Below are experts of layer 6 (counted from 0) of a mixture-of-experts language model. Rows are named router (the router's row for the expert), up (a neuron's input weights, with its number) and show model dimensions 0-255. Each number is 128 + 24 x the weight over its row's rms, rounded and kept within 0 to 255.
Before each expert's rows: a language model's description of what the expert responds to. This comes from a sample of Wikipedia text that the model never trained on.

# expert 59
Description: Geographic name words
router [153 125 173 131 104 135 150  83 136  99 166  91 136 152  87 133  95 126 154 146 136 156 120 149 106 110 119 126 112 115 116 115 122 110 143  60 118 108 135  92 131 109 167 153 128 106 138 140 158 106 200 159  86 135 178 176 154 107 141 144 119 108 147  98 133 129 144 156 155 116  96 133 150 132 122 166 116 108 146 147  96 125 105 129 100  90 176 105 128 114 133 128  98 133  92  96 142 145 111 149 120 167 148 148 123  94 136 158 140 117 149 123 147  81 136 123 152 113 165 149 120 135 120 103 136 139 116 154  96 142 105 147 147 127 120 126 113 119 146  86 137 153 151 114 110 131 112  90 143 123  73  94 132 163  95 107 121  93 149 134 153 116 172 142 136 198 160 125 132 121 107  94 157 125 167 143 137 102 114 134 139 173 157 114 138 136 102 107 118 119 128 174  83 138 109 139 180 111 118 148 161 140 152 149 114 142 117 154 177 127 175 110 143 105 116  88 111 109 143 115 153 100 128 140 152 152 124 157 153 149 155 104  93  96 132 128 162 116 111 140 148 107 166 113 131 139 128 102  83 133  99 147 113 119 125 123]
up0 [171 135  87 108 136 110 165 131 132 117 146 150 152 119 113 142 156 148 172 134 115 162  91 127 145 114 150 113 108 109 124 125 147 128  93 130 131 119 119 117  93 123 140 135 123 131 114 142 100 156 109  93 110 115 150 173 115 155 180 144 134 116 183 146 107 106 109 114 145 119 130 150 124 135 158 124 117 148 141 124 107 167 148 109 113 143 167  67 118 147 122 124 167 170  97  85 139  98 150 170 106 101 127 111 113 149 124 164 119 136 155 132 130 125 133 123 153 140 141 132 156 126 114 158 136  93 125 103 115 166 140  95 148 125 114  96 175 113 189 124 109 127 123  85 100 142 160 102 131 114  98  91 110 176 116 140 143 144 140 113 132 129 133 154 150 120 104 154  86 126 128 100 157 164 181 130 149 151 179 109 148 126 120 148 163 174 130 118 173 133 120 138  89  91 114 118 141  99 109 162 116 134  94 140 107 187 151  62 124 115 160 147 147 116 145 126 122  82 125 129 159 119 107 131 108 126 118 145 136 129 184 119 125 139 110 113 114 138 111 159  87 102 169 109 122 151 120 138 143 111 136  98 122 121 106 202]
up1 [121 110 115  81 118 104 139  85 125 122 134 138  92  98 127 115 136 138 106 162 112 113 134 119 142 109 138 143 133 101 118 158 115 101  98 146 135 107 138 120 149 134 155 109 107 175 148  66 129 139 137 145  68 122  94 173 152 111 119 127 165 174 125 137  94 142 155 149 116 123 144 148 152 142 122 145 125 147 127 103 136 107 103 127 152  97 108 104 146 125 109 100  92 151 141  65 131 151 151 147 131 141 124 118 117 116 146 175 129  96 161 112 135 124 166 106 157 134 121 122 121 115 125  68 155 170 165 149 120 115 110 123 106 123  84 149 134 155 104  75 149 112 110 113 101 107 154  70 178 128 110 135 105 122 116 133 112 108 121 121 115  98 197 196 171 130 127 141 139  96 118  94 139  93 129 147 126 102 160  97 148 105 140 148 169 137 123 111 202 102 120 126 125 152 127  70 161 101 133 131 142 136 140  98 100 118 108 139 143  97  98 133 160 117 124 123 120 134 136 112 124 148 120 147 123 122 132 114 105 164  98 111 155 119 140 107 163 149 100 111 102 152 127 128 166 130 118 124 142 136 143  69 140 122  89 157]
up2 [116 111 162 148 125 139 154 147 131 118 171 142 131 138 158 119 114 144 149 152 163 120  95  89 127 111 132 147 118 129 119 129 109 141 100  84 129 157 142 114 152 122 122 118 142 130 122 120 194 121 123 117 108  94 123 160 113 158 139 153 116  76 140  84 102 159 151 142 113  88 120  94 156 120 143 160 137 139 147 130 107 107 123 183 100 133 106  94 123 105 135 126  78 118 167  70 147 121 103 137 119 149 133 166  85 147 135 139 124 119 181 116 114 103 155 103 160 102 156 127 105  90 134 116 143 156 130 176 106 119  82 117 109 126 137 131 160 145  75 118 126 130 105 144  90 132 138 109 161 124  92 100  99 134 149 142 183 149 138 132 112 152  89 157 150 146 129 134 150 118 116 149 160 100 144 122 134  94 151  92  94 123 129 100 140 108 139 132 123 195 129 173 132 154 146 149 170 130 103  65 150 159 123 122  95 138 115 147 135 100 117 131 164 132 121 128 129 137 155 123 170 128 100 145 120 153 107 150 117 122 111 161 122 102 148 122 168 100 130 148 104  76 153 144  58 153 109 127 123 133 120 139 103 124 110  97]
up3 [132 128 148 193 131 127 148 118 153 146 147 135 156  90 145 113 135  76  77 138 144 101 116 162  69 111 131  79 132 119  83 139 125 110 133  79  28 141  98 146 154 106 108 132 147 116 137 127 106 131 116 146 130 126 150 138 175 113 124 126 142  95 124 146 119 115 127 100 116 128  90 112 128 151 136 136 135 158 139 117 174 120 138 169 137 113 111 115  93 114 175 150 168 163 126 120 158 139 152 151 198  90 127 172  99 148 160 137 170 110 169 160 109 104 138 151 140 102 109 143 116 154 146 150 113 114 143 121 122 149 154 135 123 133 119  62 140 116 140 154  97 160 107  72 119 145 111 110 179 134 130 111 107 134  94 114 118 120 117  97 122 131 147 101 114 144 158 155 118 127 106 101 114 131 124 152 127 116 153 128 131 149 136 159 166 106 124 136 135 138 102 152 117 168 130 139 117 125 131 139 121 121 147 146 108 160 111 135 121 135 114 141 109 125  92 116 122 106 156 118 159  98 122 148 167 155 124 163 104 117 131 113 134 144 134 168  90 112 123 152 103 127  95 169 149 127 151 118 152 139 158 151  87 113 169 156]
up4 [159 134  95 104 110 119 143  91  86 134 118 130 157 152 137 113 137 137 125 134 129 177 130 133 187 139 121 123 131 154 154 142  98  81 150 114 151 114 178 114 130 144 154 155 122 122 144 128 133  78 159 128 141 129 117 146 118 106 176 156 111 116 127 138 117 139 109 133 143 137 131 146 150 130  69 119  98 141 111 131 104 158 123 110 133  94 134 138 104 101 103 123 133  93 110  77  87 116 112 138  85 132 130 150 160 139 126 150 109 109 105  85 157 130 132 114 178 178 132 147 123 117 168  90 119 147 131 117 105 133 110 152 158 109 143 151 170 134 160 102 134 100 116 141  88 156 101 138 136 140 145 112 110 127 163 175 155 158 153 111 168 144 171 125 127 111 147 121 105 118 134 103 142 143 126 150 114 133 107 141 141 117 121 154 170 141  89 118 152 150 151 144 134 110 139  91  98 167  93 105 121 100 130  78  98 124  76 113 148  76 106 112 127 144  83 140  83  97 102 126 170 144 125 149 141 110 111 153 122 114 180 101 129 150 154 136 155 143 118 142 101 102 174 147 117 106 113 150  71 154 109 145  77 137 110 117]
up5 [101 125 172  83 112  91  86 103 137 143 109 126 144 130 132 122 157  92 163 180 131 123 126 132 128  74 132 176 105 102 144 164 131 117  96 140 167 130 127 105 146 128 126  69 131 107 126 112  82 118 138 143  78  87 148 146 132 161 111 112 118 153 155 184 129 123 148 119 137 158 163 147  92 138 110 147 111 121 127  91 167 115  76 114 114  73 114 104 100 118 119 135 113 122 158 115 141 134 107 116 139 125 117 153 106  56 139 135 148 141 136 130 136 174 163 152  89  97 124 147 131 125  98 110 108 178 104 155 115 147  98 122 126 131 123 120 137  75  98 109 154 159 114 127  81 132 111 127 115 125  94 127 121 153 104 122 134  94 138 130 143 120 177 159 183 116 109 130 161 110 117 172 151 131  71 107 133 166 130 133 151 131 131 109 125 119 122 136 153 119 129 192 135 134 122 130 164 131 182 126 111 144 131 114 125 158 139 127 100 145 133 151 168 139 122 141  87 139 134 109 134 154 128 165  99 136 101 147 111 105  91 132 123 130 142 155 151 105 117 146 109 127 166 136 143  96 108 108 125 172 142 144 119 110 149 112]
up6 [152  98 167 104 105  78 162 150 125 144 157 100  72 127 120 109 168 145 124 194 154 145 136 132 124 173 115  96 102 133 152 117  97  77 147 116  85 111 127  98 174 113 147 153 109  95 139 137 125 124 166 149 144 113 138 167 148 108 125 146 166 119 117 128 154 100 125 129 145  80  91 144 144 170 109 190 124 148 119 162 133 128 132 130 157 134 133 126 138 118 127 125 118 147  92 109 145 174 161 171 135 139 151 132 154 142 163 182 157  95 131 157 114 132 126 120 170 152 170 140 103 145 128 121 113 138 111 139 105 137 100 122 136 139 123 133 156 108 161 160 144 138 113  78 126 129 141  92 148 102 101 150 127 161 185 121 148 104 147 153 123 128 192 163 148 130 148  97 102 130 134 122 105 145 133 139 127 136 140 134 126 153 117 175 150 135 125 159 130 126 127 139  90 135 122 145 135 116 127 106 144 122 150  98  80  98 145 119 149 141 120 141 118 100 141 143 108 155 130 166 140 144  99 122 116 140  87 122 162 149  56 162 124 107 149 101 109 119 132 148 130 123 172 128 169 141 120 133 140 109 149 158 125  94 113 154]
up7 [108  87 128  89 108 135 156 107 121 130 121 114 147 114 128 146  98 111 129 112 113 130 103 133 114  87 157 147 163 152  87  89  93 129 107  87 144 145 136 152 136  99 136 117 157 158 109 166 139 128 110  85  93 155 121 157 158 155 159 141 157 138 131 103  93  96 144 132 107 140 135 173 135 127 138 126 100 163 132 154 126 174  88 111 130 135 159 111 136 173 114 131 133 100 107  97 118 139 146 124 126 131 145 139  98 139 136 123 123 137 143  51 171  87 135  64 151 131 115 114 141 117  85 147 111 164 109 127 142 123 116 123 125 152 127 148 116 107 128  91  86 121 114 104 131 103 100 122 141 125 113 130  67  89 123 126 121  79 180 144 137 124 133 153 119 108 113 121  88 123 139  94 125  92 171 102 112 136 116 138 142 171 171 168 120 141 112 122  80 134 126 128 141 143 116  99 190 147 154 181 138 130 177 154  97 115  90 106 107 121 112 143 145 122 137  91 129 100 106 146 126 100 133 112 112 116 129 133 116 114 134 101 114 170  95 120 117 130 110 106 143 143 116  84 116 147 133 136 167 180  80 114 111 116 100 134]
up8 [142 172 135 110 102 124 167 133 130 117 135 134 110 141  68 107 130 100 114 147 139 199 143 176  79 177 100 130 112 118 155 110 120 107 145 112 100  93 108 125 142 133 128 117 149 162 107 120 107 128 122 100  94 132 107 175 155 114 125  93 130 103 134 106 124 138 111 138 121 143 112  91 123 110 124 137 150 109 115 137 117 155 106 157  90 144 154 151 149 133 120 169  79 115  75 117 160 118 117 119 138 133 148 153  91  58  92 103  99 140 160 123 145 116 121 106 100 106 127 114 125 122 149 150 100 157 128  74 176 146 128 136 111 102 114 138 125 133 129 130 156 110 128  94 134 133 112 159 139 166  99  98 120 122 150  89  94 130 148  97 123 155 130 128 129  80  83 101 147 102 110 156 123 109 154 127 127 166 121 139  97  95 155 145  99 125  86 129 135  99 157 158 126 114 107  94 136 136 155 133 130 137 176 121 138 126 120 111 174 106 106 113 124 101 104 155  97 149 119 117 103 146 101 165 137 117 151 146 120 138 104 121 170  61 111 152 130 128 128 131 122 144 106 128 161 148 120 150 157 140 127 136 136 211 144 146]
up9 [129 114 121  93 162 109 128 155 127 115 147 131  99 138 147 124 103  92 135 139 127 143 137 143 105 137 115 117  78 109 123 160 116 109 124  81 121  89 137 129 166 128 139  92 108 153 116 101 112 123 141 129 113 121 150 171 109 124 157 134 156 158 124  52 151 152 120 163 148 150 101  92 116 169 118 172 148 167 158 131 123 146 121 112 137 145 145 141 102 107 101 165 123 145 148 141 128 128 180 122 123 186 129 111 120 152 127 161  80 115 111 108 118 110 115 125 157 118 151 145  78 146 116 135 127 122 105 147 155 139 143 115 155 137 132 119 171 120 128 135 122 112 140 128 120 118 143 128 113 155 156 136 156 157 158 111 140 122 175 128 115 170 143 144 149 153  95 141  76 124  92 127 157 108 130 121 111  87 135  72 104 119 141 154 131 138 161 102 144  99 123 122 110 187 138 133  96 159 151 131 136 180 117 155 101 138 104 127  96 132 163 120 163 115 121  52 121 134 149 107 123  83 123 159 107 102 127 108 106 164 119 134 170 109  85  86 142  86 131 106 108  91 128 123 134 165 137 149 145 129 156 127  97 122 193 126]
up10 [161 118 149 138 101 127 104  84 117  98 163 110 100 130 126 151  83 145 155 142 169 122 156 159 116 147 100 126 122  95 135 112 119 130 144  92  84 115 129 164 154 139  83 152 101 164 137 135 137 121 110 106 130 118 117 177 140  90 138 157 114  99 117 161 110 127 123 137 123 150 123 123 111 133 116 116 131  78 127  99 107 176 123 133 127 108 160 135 160 152  71 104 113 149 116 160 121 105 154  97 173 157  95 103 122  87  94 128 148 139 101 118 163  92 124 146 142 106 103 144 132 113 102 133 128 134 142 107 120 120  99 140 124 131 136  89 129  86 136 137 162 142 131 131 100 159 107  86 186 130 168 118 148 130  91 111  89 146 139 101 109 146 119 106 134 180  98 117  97 121 151 165 145 136 154 132 139 121 148 155 102 178 123 109  99 149 128 131 105 124 143 109  92  97 185 148 148 123 182 191 111 166 191 118 139 133 139 127 143 182 125  90 127 142 118 121 115 121 127 119  90 132 157 110 155 139 143 108 116 115 172 113 134 133 144  97 104 152 144  94 153 137 106 136 107 115 151  88 104 147 122 110 127 129 124 150]
up11 [126 118 138 144 131 145 148 111 136 138 136 144 134 114 108 138 115 161 123 115 162 134 124 103 106  84 131  97  84 118  73 140 112 138 119 168 164 130 152 115  94 174 135 136  91 129 114 126 142 118 157 140 103 145 136 111 151 142 142 122 124 129 146 115 168 115 126 123 136  87 115 113 133 136 144 112 104 177 160 143 132 133 103 147 122 113 152 101 116 110 182 161 117 142 142 116 115 147 140 120 119 125 172 129 132 148 130 176 134 109 155 170 132 120 150 131 120  97 142 154  98 113  96 120 127 118 148 105 153 133 107 137 144 127  83 108 192 176 132 105 143 148 153 127 155 135  98 112 124 142  82 137 121 112 147 146 170 120 153 110 130 155 166 135 164 132 197 117 118 102 113 123 136 124 160 129 131 190 166 135 146 137 121 161 133 123 134  89  86 137 120 140  86 157 138 146 107 129 131 106  98 105 183 119  71 203 144 120 167 122  96 174 139 133 149 118  79 111  91 152 157 114  98 119 107 124 138 115 173 112 169  68 129 127 157 129 144 131 109 168 131 120 145 150 110 143 155 134 138 108 130 121 117 124 192 141]
up12 [142 116 137 165 132 111 106  95 158 114 119 132 102  97  87 129 111  88 101 104 115 103 104 146 132 133 117 134 106 129 108 144 147 160 149 123 148 103 130 120 129 121 152 118 119 161 118 104 156 108 157 126  91 114 119 114 136 160 132 175 129 117 160  95 155 115 137 161 126 107 135 172 141 120 132 141  93 152 165 111 137 128 146 128 100 150 154 143 152 140 183 134 140 123 172 111 120 156  99 114 153 157 124  92 142 100 129 160 125 108 138 134 148  76 107 130 125 178 120 112 129 132 145  80 137 105 117 134  86 152  81 109 135 164 117 133 137 133 140 107 121 210 135  87 109 150 116 165 124 105 104 173  91 146 182 119 223 145 101 141 106 105 123 170 101 206  91 130 128 145 148  96 135 125 111 108 169 133 122 148 148 141 128 110 131 144 118 105 125 140 120 118 119 148  96 170 124 150 139 114 141 122 158 121 105 115 120 143 147 152 110 156 139 147 166  98 125 124 124 111 130 106 143 201 117 132 132 114 122 106  91 131 108 114 109 144 124 129 128 133 165 131 122  88 106 168 131 121  89 141  88 113 142 138 143 145]